Experts of a small language model.
Size: 14 layers, width 512, vocabulary 32000, 116M parameters.
Experts: 20 experts in each of 14 layers, 160 SwiGLU neurons an expert, 2 picks a token, a softmax router.
Below are experts of layer 4 (counted from 0) of a mixture-of-experts language model. Rows are named down (a neuron's output weights, with its number) and show model dimensions 128-255. Each number is 50 + 15 x the weight over its row's rms, rounded and kept within 0 to 99.
Before each expert's rows: "raises" lists some tokens whose logits its average output raises strongly, later layers aside. This comes from a sample of Wikipedia text that the model never trained on.

# expert 18
raises: " Preced", " Years", "5.", "3.", "2.", " Date"
down2:68 48 40 42 52 50 34 49 55 45 93 53 64 50 38 37 28 35 44 55 44 72 58 52 63 53 41 32 72 33 46 66 32 60 77 47 67 46 39 62 40 56 62 61 71 29 46 61 69 50 58 48 43 42 50 51 66 35 69 54 55 62 65 47 41 26 53 43 41 65 52 37 70 42 43 56 36 26 61 49 49 50 42 33 47 39 61 51 61 00 33 76 74 61 48 69 50 44 62 48 77 60 45 65 46 51 46 47 61 65 66 46 65 33 53 66 39 47 39 65 41 33 52 64 45 45 45 29
down3:82 53 40 55 47 71 26 54 38 52 34 72 49 16 69 38 39 26 37 52 65 28 56 48 52 48 52 81 50 45 59 42 36 31 60 38 48 41 75 34 46 82 51 65 44 48 52 42 86 61 63 57 46 54 45 64 61 49 62 53 70 67 40 41 61 23 56 71 64 63 53 32 67 17 81 18 73 55 37 44 54 53 38 38 46 55 62 44 53 33 44 45 56 71 58 42 73 51 58 39 54 47 33 51 77 21 63 42 63 37 87 36 72 40 67 47 78 46 54 75 55 61 51 57 68 57 58 08
down4:40 56 48 23 25 48 37 52 32 55 49 49 55 56 71 59 58 56 41 51 56 59 39 38 51 68 39 47 52 16 70 37 42 58 44 44 60 67 66 44 33 41 47 83 20 43 49 62 82 48 28 57 39 59 42 82 33 32 47 40 56 32 39 42 40 67 56 30 63 45 54 20 17 53 80 82 41 74 32 63 56 26 60 36 70 58 50 64 65 63 72 64 50 44 54 53 27 49 62 58 28 41 53 56 30 55 55 42 69 57 56 67 62 46 57 15 46 43 39 45 55 59 80 34 39 09 44 72
down5:21 50 44 63 60 41 54 46 50 58 65 46 59 24 46 42 63 46 16 34 62 37 56 46 17 73 45 50 56 83 35 27 19 77 29 49 54 25 66 46 54 30 60 26 65 35 59 34 49 22 48 41 51 50 75 46 37 38 25 43 59 48 55 45 54 41 58 58 57 42 51 50 39 43 30 58 59 53 63 43 45 47 41 64 29 47 59 28 64 65 40 31 60 40 50 55 63 52 53 56 38 31 66 50 30 48 23 41 44 24 48 47 52 68 52 29 28 53 44 21 67 33 54 34 81 15 30 30
down6:21 27 35 78 47 53 53 14 62 43 76 51 21 49 32 49 66 41 55 54 49 52 45 48 38 36 70 32 56 58 33 21 28 87 30 77 21 53 31 66 49 55 46 51 32 43 55 43 59 51 58 49 35 44 26 32 42 67 62 22 10 29 61 41 40 67 61 68 40 71 53 28 47 68 44 64 38 30 66 56 70 54 34 73 34 60 53 33 61 32 28 60 75 57 59 55 72 56 48 47 64 40 48 55 30 37 75 35 54 62 43 38 54 51 80 39 69 37 75 55 43 51 24 62 57 52 37 40
down7:46 81 35 51 38 21 54 59 54 34 21 41 32 46 77 55 70 53 60 35 68 63 41 46 80 31 62 61 73 37 55 76 42 38 68 92 70 39 50 43 18 65 73 62 54 58 39 41 66 55 71 43 59 66 51 56 69 32 65 46 43 37 49 50 58 52 51 15 53 40 75 64 50 50 06 53 51 67 64 38 34 78 65 40 68 47 35 40 42 45 35 60 65 49 36 59 54 50 36 74 28 43 49 45 57 61 33 50 35 71 44 51 67 64 34 39 46 31 52 35 59 44 35 25 40 56 37 41
down8:44 52 50 30 68 71 52 51 40 49 44 52 76 47 40 48 54 58 32 51 51 54 33 78 34 54 67 63 43 59 56 27 42 67 72 40 47 65 61 52 59 51 51 44 49 15 45 61 28 27 53 41 13 71 54 45 62 36 70 38 23 25 27 21 69 39 39 29 61 14 43 43 53 39 33 51 20 73 35 53 22 74 53 70 29 32 58 36 67 70 50 30 28 57 44 31 41 39 72 26 52 58 58 48 56 58 30 37 35 32 43 70 34 63 28 48 46 21 60 64 47 72 67 66 41 58 82 51
down9:46 43 73 50 54 35 70 30 56 68 43 48 49 30 62 40 47 59 46 16 44 42 58 30 53 50 66 26 32 59 63 49 19 50 46 56 55 38 72 54 50 32 36 62 51 38 19 28 50 48 54 68 44 58 54 68 42 65 39 51 50 02 66 58 22 48 62 38 34 33 65 61 39 50 84 68 48 50 46 50 36 16 82 66 67 47 50 43 63 55 48 19 29 36 62 42 45 29 60 67 51 30 56 50 34 53 33 84 44 43 58 46 57 60 19 63 37 47 55 32 47 14 56 69 56 81 41 56

# expert 0
raises: " although", " while", " though"
down0:32 38 42 62 62 72 43 34 56 40 50 49 24 73 48 44 50 46 48 59 46 37 42 71 68 65 33 66 48 58 26 62 33 23 57 68 74 43 89 29 48 45 41 68 43 43 65 81 21 37 45 43 51 93 62 36 53 52 54 42 81 30 46 33 17 60 63 71 59 44 42 59 73 46 70 64 42 35 56 37 29 41 58 57 22 85 57 62 19 63 43 35 50 49 47 27 44 53 50 39 46 69 39 73 41 67 44 61 40 64 47 66 35 28 75 63 50 51 48 76 46 29 40 74 59 58 43 57
down1:58 41 80 33 37 63 25 33 30 30 59 25 33 61 48 52 57 44 33 28 45 61 86 49 55 47 39 35 39 40 37 81 60 39 54 65 69 49 59 46 53 50 48 25 63 47 61 37 48 42 34 20 50 65 71 65 78 54 70 33 64 60 38 24 65 62 47 35 35 42 47 40 39 43 55 30 78 36 46 37 56 34 48 58 40 56 69 45 47 40 81 61 73 74 88 71 39 63 61 44 63 54 58 68 46 25 41 57 67 47 45 52 34 52 59 50 59 62 33 46 59 12 62 25 51 26 59 46
down2:45 30 47 42 57 34 49 44 55 25 64 74 75 37 49 53 31 54 65 40 52 49 54 61 69 63 39 38 27 48 40 47 76 34 68 66 64 58 36 51 67 59 66 54 37 48 40 49 67 22 35 55 73 50 48 51 45 39 72 57 33 23 63 67 45 74 60 38 47 73 49 50 24 74 57 71 63 36 43 40 43 59 30 32 40 48 58 69 56 56 49 34 51 49 41 49 60 52 47 37 66 41 63 59 47 43 42 50 53 62 42 39 55 25 50 27 51 50 25 41 18 48 25 61 54 51 36 93
down3:38 25 62 52 38 24 31 24 54 37 30 62 30 53 53 35 50 39 74 59 33 34 32 22 27 44 29 76 50 42 64 64 65 10 55 40 33 29 83 37 61 33 48 46 44 44 63 70 49 49 36 62 56 49 50 54 59 55 50 63 25 53 48 37 69 42 61 54 88 37 49 64 53 36 74 47 36 41 41 53 50 58 54 59 49 43 66 21 71 38 31 24 46 29 64 79 20 56 34 64 57 42 45 36 57 58 52 37 62 30 39 32 53 37 60 46 49 50 46 54 33 55 57 55 52 51 85 37
down4:45 24 33 49 37 53 51 57 44 49 63 38 53 86 30 59 52 34 67 59 57 20 69 87 37 79 62 39 30 42 31 48 60 68 36 51 67 48 47 39 48 47 37 74 51 51 54 33 40 64 69 51 51 76 72 65 63 73 63 70 62 49 44 38 62 52 37 51 46 10 69 49 14 69 47 38 59 36 70 36 37 56 45 50 54 62 48 49 36 24 69 05 45 24 25 40 29 71 39 15 42 60 39 42 55 43 59 34 46 38 42 45 47 52 41 54 34 64 28 57 61 56 50 43 75 58 57 43
down5:61 41 66 80 46 46 36 44 37 67 50 48 57 70 31 71 64 59 66 47 38 50 50 71 33 30 65 51 64 39 56 42 51 45 45 45 58 40 51 61 35 65 43 48 62 60 51 36 69 61 57 56 40 53 20 46 38 52 47 50 75 43 36 52 24 32 35 69 35 61 61 38 31 32 84 43 49 39 44 51 25 75 29 35 48 75 34 41 34 43 39 35 41 32 61 50 43 60 48 42 60 63 49 55 47 71 55 52 95 37 30 40 46 05 68 41 19 58 59 54 62 65 39 47 46 55 51 33
down6:51 47 66 54 13 36 54 54 37 76 54 45 75 33 63 22 52 43 40 48 40 73 76 55 45 47 68 45 53 69 21 32 41 63 41 65 49 46 73 49 32 57 75 50 45 62 51 79 77 48 35 68 33 17 11 63 60 63 59 57 62 38 28 43 64 46 28 45 59 76 63 34 45 57 68 54 53 60 28 74 59 21 39 51 41 73 61 37 50 75 52 51 59 47 37 53 48 57 77 54 38 51 60 69 53 81 62 55 47 23 36 64 56 23 28 58 36 60 33 44 33 67 58 52 41 27 45 64
down7:46 68 91 74 55 58 30 55 30 46 36 50 65 45 63 45 76 62 46 50 55 34 55 33 49 47 68 52 64 75 47 71 39 57 21 78 55 58 51 43 58 76 50 47 70 50 52 43 58 62 69 45 43 33 38 72 33 55 06 26 49 42 44 43 68 30 48 73 40 27 77 26 47 40 81 41 47 35 50 35 61 82 53 52 49 61 53 60 46 76 44 54 44 34 35 28 47 35 39 40 58 71 28 32 50 27 55 62 37 47 46 62 65 52 65 38 47 19 52 52 41 61 30 26 79 49 52 30

# expert 13
raises: "ized", " do", "ub"
down0:43 36 60 29 93 73 42 33 43 44 51 21 53 41 71 72 37 57 63 55 39 35 62 55 50 36 46 52 71 57 40 53 75 44 68 47 47 53 42 26 44 40 54 54 54 36 59 35 69 32 48 28 49 61 27 81 49 41 62 64 74 53 42 39 66 26 63 50 52 41 72 64 52 44 44 45 54 83 66 52 52 40 41 51 54 49 47 47 63 88 74 36 47 59 40 40 54 85 50 41 46 19 79 46 70 70 74 84 57 67 85 44 65 59 63 55 59 55 62 61 25 51 53 41 34 39 39 48
down1:31 44 28 15 55 41 34 25 49 47 60 51 28 86 38 46 57 43 39 80 56 61 54 84 60 53 77 50 44 45 78 41 26 49 72 58 72 52 57 56 41 35 32 62 42 50 50 72 48 55 52 49 37 33 72 62 23 42 70 40 46 65 66 46 20 38 39 40 40 51 65 39 69 25 33 48 62 63 48 48 65 48 42 66 46 64 59 45 47 57 56 70 25 26 51 55 23 21 73 51 48 49 27 21 71 59 56 54 56 57 44 63 54 49 48 59 41 38 23 83 47 54 65 37 55 50 24 38
down2:37 54 26 73 84 52 43 55 41 36 78 50 65 28 44 52 62 63 62 19 62 63 30 28 68 52 37 61 53 68 80 32 61 38 42 30 35 55 35 47 39 12 73 48 50 55 50 40 58 43 59 50 40 54 26 38 49 41 42 72 45 45 66 68 58 57 44 48 62 72 26 64 53 66 56 44 65 26 63 27 77 83 44 66 58 52 63 47 48 56 31 64 66 59 53 52 50 43 42 47 64 56 48 29 80 42 35 45 39 43 51 46 26 49 40 58 22 65 73 64 76 32 55 48 39 55 52 54
down3:53 50 53 23 63 42 64 52 71 47 59 65 32 57 15 64 48 51 37 52 35 54 67 20 40 57 59 54 43 65 68 62 42 43 72 63 62 22 63 42 22 58 54 23 75 21 37 43 53 63 59 40 57 58 60 39 32 72 44 42 44 47 40 89 27 74 37 55 40 40 57 54 63 33 66 33 57 65 45 57 52 72 46 74 46 50 49 59 56 66 62 59 51 40 16 56 14 67 75 45 46 47 34 34 34 65 62 38 32 52 41 76 38 52 64 40 74 68 38 85 44 68 64 58 31 41 50 45
down4:55 53 35 71 46 34 58 52 42 34 49 63 56 45 47 55 58 52 25 64 57 75 35 74 59 46 68 48 56 43 50 32 37 66 44 43 53 71 40 40 33 56 39 35 84 71 56 74 53 72 31 54 35 34 53 40 32 38 86 27 52 50 34 48 39 34 43 49 53 53 47 61 45 30 53 56 35 27 43 47 60 36 45 21 37 40 65 47 41 49 53 54 48 63 41 41 38 38 36 66 33 34 39 70 45 59 43 42 49 49 31 34 39 43 40 62 35 61 36 64 37 39 62 67 50 40 58 82
down5:56 45 65 51 35 70 30 27 70 28 66 55 24 68 31 71 61 49 60 76 58 52 47 39 54 53 42 39 34 29 48 59 65 64 47 48 80 28 36 66 41 32 35 56 27 41 27 25 40 72 49 37 70 54 55 42 49 53 50 58 61 58 36 50 71 36 71 44 67 55 74 48 40 41 36 44 65 47 59 67 37 61 52 38 40 50 54 48 46 49 60 46 26 48 61 56 44 21 43 37 53 63 41 56 47 34 45 64 64 55 68 37 66 22 33 85 59 46 40 75 76 67 42 66 40 45 32 63
down6:64 60 29 59 48 62 86 48 41 34 53 37 53 37 58 75 52 70 52 28 54 48 50 60 48 35 39 40 78 59 44 33 44 84 38 60 33 51 44 71 35 53 51 75 32 34 45 67 44 49 80 45 68 61 58 73 41 33 57 52 78 58 63 44 50 64 46 64 39 77 58 56 68 61 57 53 34 26 66 45 62 72 62 47 48 55 65 46 61 59 70 41 58 54 47 72 40 82 33 35 62 48 69 72 69 41 32 29 61 60 53 33 53 70 54 55 64 73 56 59 82 53 59 41 57 61 44 48
down7:53 53 46 52 64 82 61 41 50 50 59 60 40 46 54 70 61 33 64 48 82 43 49 51 39 53 45 33 60 39 41 77 67 23 58 50 32 64 91 67 46 30 32 44 46 68 57 23 91 54 49 37 37 60 53 49 41 74 30 30 34 58 34 60 48 48 28 47 64 45 39 72 56 52 17 34 27 44 67 30 55 59 43 41 32 46 37 45 73 54 38 53 62 71 76 54 60 66 32 56 32 67 30 63 55 71 31 28 44 56 47 29 59 52 30 35 53 62 68 56 45 70 42 64 43 61 35 67

# expert 1
raises: "–8", "–12", "th"
down2:45 72 54 52 47 13 32 39 47 39 53 45 60 42 40 35 56 41 41 45 56 74 53 96 39 20 89 43 40 59 48 43 66 73 62 55 13 76 41 44 33 57 55 68 34 53 34 52 27 44 64 50 52 60 45 48 55 40 44 33 53 54 24 52 59 50 53 55 71 19 59 37 35 50 44 64 50 61 59 45 53 85 35 41 47 56 40 57 41 32 41 54 39 56 30 54 44 52 34 28 62 23 42 51 36 63 41 21 49 65 54 46 70 82 30 46 38 48 26 35 69 62 20 59 50 67 55 48
down3:75 89 29 49 21 46 40 56 32 26 22 53 59 36 20 33 36 28 62 25 62 76 52 45 38 20 46 38 79 44 40 48 42 62 54 55 25 52 38 47 55 46 44 51 48 57 22 40 60 33 59 60 51 35 77 62 37 55 52 52 50 50 15 47 47 57 53 67 69 62 31 49 34 74 59 57 53 45 88 35 38 69 49 53 24 61 60 44 51 56 61 72 39 49 57 62 44 58 44 49 51 61 45 45 27 59 49 61 47 63 52 43 50 51 49 47 62 73 54 52 58 49 54 58 60 64 31 65
down4:51 44 33 27 61 98 50 33 60 52 62 59 34 53 76 65 62 46 37 61 53 50 39 52 55 73 41 44 61 57 34 46 58 41 62 66 46 46 64 46 42 58 63 38 84 46 31 22 65 29 59 45 27 64 60 56 35 56 64 42 37 61 71 18 68 47 82 53 49 47 50 42 79 54 55 25 63 35 55 60 85 33 57 49 34 39 52 28 58 60 87 82 40 39 51 44 44 65 64 69 47 74 52 27 46 55 60 54 62 30 46 35 63 38 51 49 75 59 72 29 60 34 53 50 34 44 68 49
down5:48 52 55 27 36 62 22 65 55 55 56 25 66 62 47 39 52 44 53 54 62 39 65 46 59 51 91 53 41 26 63 64 61 33 31 24 29 53 46 64 38 63 28 35 62 59 53 66 58 65 47 39 42 15 44 47 25 32 53 32 60 57 39 82 64 55 46 52 39 73 32 55 76 52 63 63 55 40 29 47 49 67 49 33 65 35 47 56 43 54 20 53 61 63 47 35 45 39 74 55 41 49 73 68 44 37 22 35 51 67 57 32 59 34 37 34 12 31 45 63 63 54 55 50 66 56 46 50
down6:71 35 48 57 55 79 36 50 49 64 68 70 56 57 67 30 42 49 31 66 30 43 53 39 14 54 53 53 32 63 59 49 30 75 55 50 61 58 40 37 25 42 58 46 21 56 46 51 61 56 23 50 59 63 43 44 46 17 45 62 72 70 35 40 62 34 57 45 64 60 48 45 66 59 30 42 22 70 48 24 57 67 28 30 38 65 69 57 36 66 34 22 68 72 48 47 36 48 63 52 61 32 62 55 51 51 48 55 72 51 66 54 41 59 40 61 18 43 60 59 45 42 41 57 56 31 40 56
down7:59 66 73 26 41 55 22 46 63 52 76 62 31 43 36 50 66 34 33 45 51 38 68 47 36 35 46 30 38 42 64 75 73 90 51 47 57 60 40 56 52 72 34 50 44 66 42 48 33 43 44 20 55 52 47 31 43 53 55 32 42 38 30 57 37 80 46 54 38 40 53 53 24 40 38 48 31 54 44 46 75 99 53 41 53 78 39 42 52 73 61 72 55 51 64 49 54 83 73 55 58 45 40 48 41 39 53 33 41 56 47 39 47 86 31 45 28 22 48 37 34 43 33 36 78 57 39 18
down8:72 76 57 37 66 33 43 63 47 72 56 64 52 27 38 56 51 34 69 37 51 60 51 53 45 59 41 48 37 56 80 42 37 55 40 63 37 45 65 26 96 63 47 75 37 52 36 62 55 53 17 58 43 57 60 45 55 58 79 46 55 61 37 51 35 48 49 49 71 57 63 42 32 74 58 46 63 70 59 50 52 42 58 34 46 55 17 55 30 32 90 74 42 35 56 55 76 43 50 53 66 69 69 23 47 27 71 41 41 36 30 48 44 56 70 45 55 83 48 57 60 78 38 54 38 58 49 44
down9:55 45 30 76 51 31 72 57 57 45 43 41 51 55 43 77 49 54 82 81 70 74 40 67 54 41 63 51 37 30 44 64 62 31 31 59 45 30 99 66 47 42 48 54 52 45 31 75 41 40 63 63 60 56 52 70 44 61 31 49 57 44 64 56 55 60 67 77 52 48 31 38 69 41 50 60 41 46 45 70 52 15 44 37 50 44 46 67 35 50 29 42 49 66 47 43 45 35 49 50 73 32 38 37 73 39 69 61 45 86 62 42 45 73 44 62 59 57 56 53 50 19 61 38 53 47 41 54

# expert 7
raises: "\n", " However", " Although", " This", " According", " While"
down0:65 57 39 35 30 49 34 51 26 13 32 55 62 74 51 58 37 33 42 53 88 41 69 51 51 53 41 58 39 78 23 65 65 66 56 34 25 35 36 79 34 43 12 34 58 60 47 69 57 49 52 56 65 53 50 61 46 39 69 27 49 63 50 55 23 54 57 44 37 55 63 59 17 60 50 38 67 59 50 36 81 70 44 38 44 62 48 53 43 38 71 31 37 37 33 50 42 31 61 31 44 27 58 44 29 55 51 39 47 62 69 46 63 55 49 76 50 62 37 53 57 33 88 64 66 62 67 56
down1:57 37 29 48 49 64 57 65 46 54 44 55 39 44 47 56 28 49 30 36 84 32 32 57 78 67 37 32 41 25 37 26 44 84 48 58 35 65 37 10 49 52 82 36 40 36 39 45 44 35 25 57 76 65 56 59 46 55 64 56 68 54 55 50 48 68 59 59 53 17 38 49 31 36 25 39 52 55 55 38 37 56 68 55 42 48 60 63 60 31 53 49 35 45 40 52 30 59 00 42 24 41 41 56 35 51 36 49 26 77 28 56 45 48 63 23 78 49 54 53 62 57 42 61 33 50 68 57
down2:39 56 49 36 59 58 51 29 65 60 59 53 42 53 57 54 41 18 58 69 28 59 41 37 34 52 38 66 30 41 49 67 47 36 54 32 65 29 70 62 37 43 52 68 73 44 60 53 72 43 61 66 25 54 49 46 36 53 64 69 53 48 68 60 37 40 49 60 41 82 59 62 70 54 74 35 33 56 46 54 21 29 42 67 33 51 38 53 56 39 44 53 13 46 31 58 64 58 48 49 60 72 48 43 49 63 33 51 68 33 54 67 65 47 40 64 48 85 32 61 63 23 69 28 58 50 17 61
down3:30 46 52 56 52 42 52 46 47 65 57 62 52 09 51 68 42 53 41 51 57 79 42 44 55 57 47 71 33 69 66 49 27 41 47 48 30 66 40 44 73 61 54 57 16 66 59 25 47 92 61 51 69 46 61 45 68 73 51 78 64 58 38 43 71 53 47 43 64 55 49 45 43 46 53 28 54 29 27 59 43 62 48 18 51 44 67 63 40 58 21 15 33 38 42 62 40 38 63 63 29 24 40 62 49 30 49 02 74 29 43 58 72 36 14 68 34 28 55 49 59 64 42 20 48 78 52 18
down4:66 79 31 42 51 73 55 43 70 56 88 62 47 69 56 35 43 30 32 45 53 32 55 81 58 62 30 21 45 59 30 63 36 48 66 56 89 42 60 38 57 56 62 75 41 39 48 46 46 66 52 43 42 78 24 79 36 43 79 46 45 61 25 50 50 39 50 75 47 44 57 62 34 48 32 50 67 57 54 48 53 70 62 48 74 66 23 37 60 62 65 36 47 63 62 73 76 64 56 51 55 40 59 32 60 34 43 44 80 46 46 53 38 72 40 61 48 57 56 27 63 53 34 44 64 43 43 60
down5:50 58 54 37 25 49 64 64 30 25 41 53 60 54 51 68 30 67 43 41 43 56 60 46 81 67 69 41 40 48 43 60 52 79 67 36 32 43 62 54 54 59 67 75 50 40 52 55 20 27 23 35 63 38 52 59 31 56 78 42 59 75 27 49 28 31 44 80 47 31 40 44 39 64 38 35 82 75 62 44 72 45 46 42 44 38 53 56 63 21 49 40 51 59 46 41 32 59 22 61 53 53 39 31 25 52 76 59 46 80 58 59 71 58 37 34 51 55 51 58 61 49 07 60 52 64 52 52
down6:39 32 42 28 60 49 44 58 44 57 41 53 37 31 37 70 45 41 61 33 70 36 61 50 61 45 28 36 18 47 60 28 46 60 35 51 39 22 16 57 83 46 77 29 28 28 16 39 50 54 51 31 41 55 69 36 65 52 44 31 25 50 53 40 64 81 28 37 74 11 49 55 60 56 12 41 61 43 72 33 36 72 49 49 55 23 56 53 60 53 43 49 18 46 66 39 44 57 28 43 46 36 58 58 34 87 49 55 17 31 42 48 34 52 43 77 77 47 52 22 64 36 41 44 54 58 39 57
down7:45 44 57 42 46 35 28 57 56 77 34 22 17 66 34 41 62 48 61 57 36 50 36 35 52 37 58 60 55 39 47 36 58 21 35 50 42 51 40 39 59 50 59 37 20 32 72 67 63 39 65 44 22 61 78 41 65 41 61 38 63 32 60 30 53 51 58 43 55 58 70 43 57 47 94 90 26 29 48 64 32 48 53 59 70 22 49 36 59 88 63 47 40 39 18 34 36 45 41 42 47 53 70 62 56 67 49 72 87 40 55 58 56 36 53 55 37 45 31 51 59 44 46 66 48 31 53 70

# expert 12
raises: "comp", "00", "com"
down0:54 41 67 64 47 68 27 73 30 55 31 72 71 44 47 33 41 75 41 68 40 34 45 25 54 38 50 65 53 56 54 17 44 82 30 36 37 38 53 78 45 52 48 50 44 58 46 50 57 47 51 69 64 33 57 39 27 31 50 62 41 60 45 54 55 51 67 50 53 37 44 54 45 60 67 57 15 22 52 33 40 19 34 60 49 71 61 55 65 66 53 23 58 34 15 18 29 49 74 60 55 29 61 71 52 50 44 68 25 45 45 43 57 17 48 41 43 78 26 65 66 71 40 61 65 43 97 36
down1:40 51 44 56 65 47 42 77 58 44 29 59 53 40 41 39 61 59 53 55 60 55 44 80 57 55 44 65 53 38 70 62 65 48 46 35 76 46 67 41 67 52 60 38 46 57 37 51 66 38 46 46 59 42 62 70 41 69 50 42 37 65 77 36 38 57 68 44 29 55 52 55 30 48 37 67 53 61 58 62 65 46 58 25 68 30 59 40 48 42 64 60 50 32 54 52 79 41 59 40 69 35 54 49 27 49 70 66 71 34 78 65 43 41 34 69 35 36 23 51 60 53 66 68 71 41 65 62
down2:53 51 44 38 47 55 22 75 54 48 34 71 56 46 76 69 57 62 33 61 49 44 55 37 42 64 71 76 61 76 33 70 57 87 55 29 72 66 65 50 53 63 54 52 49 48 15 48 58 70 51 61 45 32 48 33 41 51 60 49 78 53 38 62 63 33 57 39 12 69 49 27 49 34 51 34 50 36 53 42 58 15 53 42 57 59 41 42 24 89 43 64 62 39 70 13 44 62 41 45 60 29 49 53 57 38 45 63 49 38 50 31 53 44 35 69 57 52 44 35 61 59 78 21 49 49 38 37
down3:61 33 43 34 35 26 40 42 39 56 75 37 34 69 43 39 39 41 68 36 51 52 51 62 38 35 49 27 52 62 38 55 53 57 46 57 53 52 45 56 27 41 56 55 52 70 54 38 47 60 49 60 50 47 63 70 50 31 23 72 63 38 54 33 44 45 44 74 51 50 27 52 39 41 44 55 45 51 42 53 67 57 26 33 19 65 49 50 32 35 63 32 32 45 45 48 33 62 56 55 54 78 39 30 64 50 28 43 41 72 41 42 51 45 52 43 40 42 23 66 51 39 58 47 53 40 05 57
down4:52 57 65 34 48 77 47 55 76 47 25 60 27 45 30 60 57 49 28 77 37 37 41 44 41 53 76 65 56 41 64 58 47 39 67 65 62 47 52 23 62 56 63 42 60 32 61 43 52 48 40 59 53 60 28 46 46 57 61 55 40 59 51 51 41 70 79 47 67 41 50 23 29 43 44 64 40 52 49 57 59 80 36 48 53 58 41 34 76 71 49 54 24 47 39 53 41 60 27 42 52 28 52 55 57 73 63 58 91 33 67 48 71 36 70 67 45 56 42 67 70 72 70 59 57 25 43 45
down5:42 25 46 33 49 46 38 51 50 41 75 47 63 54 33 41 47 33 57 53 35 55 58 51 38 39 60 41 36 42 50 57 41 13 38 51 69 48 40 38 39 38 58 42 50 38 52 47 63 26 56 43 36 48 74 44 56 34 68 64 70 44 77 53 55 80 43 61 68 44 33 41 69 36 59 46 36 33 43 61 49 07 34 42 42 47 65 51 45 32 68 37 55 56 49 64 65 62 77 14 84 55 56 30 38 58 36 49 76 50 70 53 59 49 53 39 47 92 53 56 68 61 73 61 52 61 47 65
down6:86 42 65 79 42 52 56 45 43 53 29 54 31 62 59 49 63 44 42 47 39 31 48 52 51 80 26 56 44 28 38 41 62 67 34 46 56 27 60 49 30 45 30 68 42 56 69 38 23 37 41 52 50 55 40 18 56 55 44 57 46 61 41 31 46 36 38 59 79 32 43 43 40 43 48 58 49 34 38 25 59 25 58 76 55 67 56 44 55 33 64 56 69 41 43 64 67 54 26 42 55 49 77 72 44 69 75 32 66 31 33 35 73 20 64 56 62 60 55 46 43 41 55 58 63 32 80 47
down7:66 70 68 45 75 47 34 47 34 47 32 64 82 59 34 75 47 87 41 51 23 30 45 44 55 62 68 57 42 53 44 56 59 36 49 31 35 32 45 43 37 21 60 47 32 40 16 35 49 31 30 81 49 49 41 38 53 49 36 52 44 48 62 41 52 51 39 49 71 36 41 56 43 69 48 51 05 60 70 49 40 52 63 68 53 61 52 60 41 56 85 31 72 52 45 41 46 34 60 62 53 22 61 77 74 49 39 56 49 60 37 49 51 53 40 81 69 50 60 53 60 87 41 48 55 44 72 56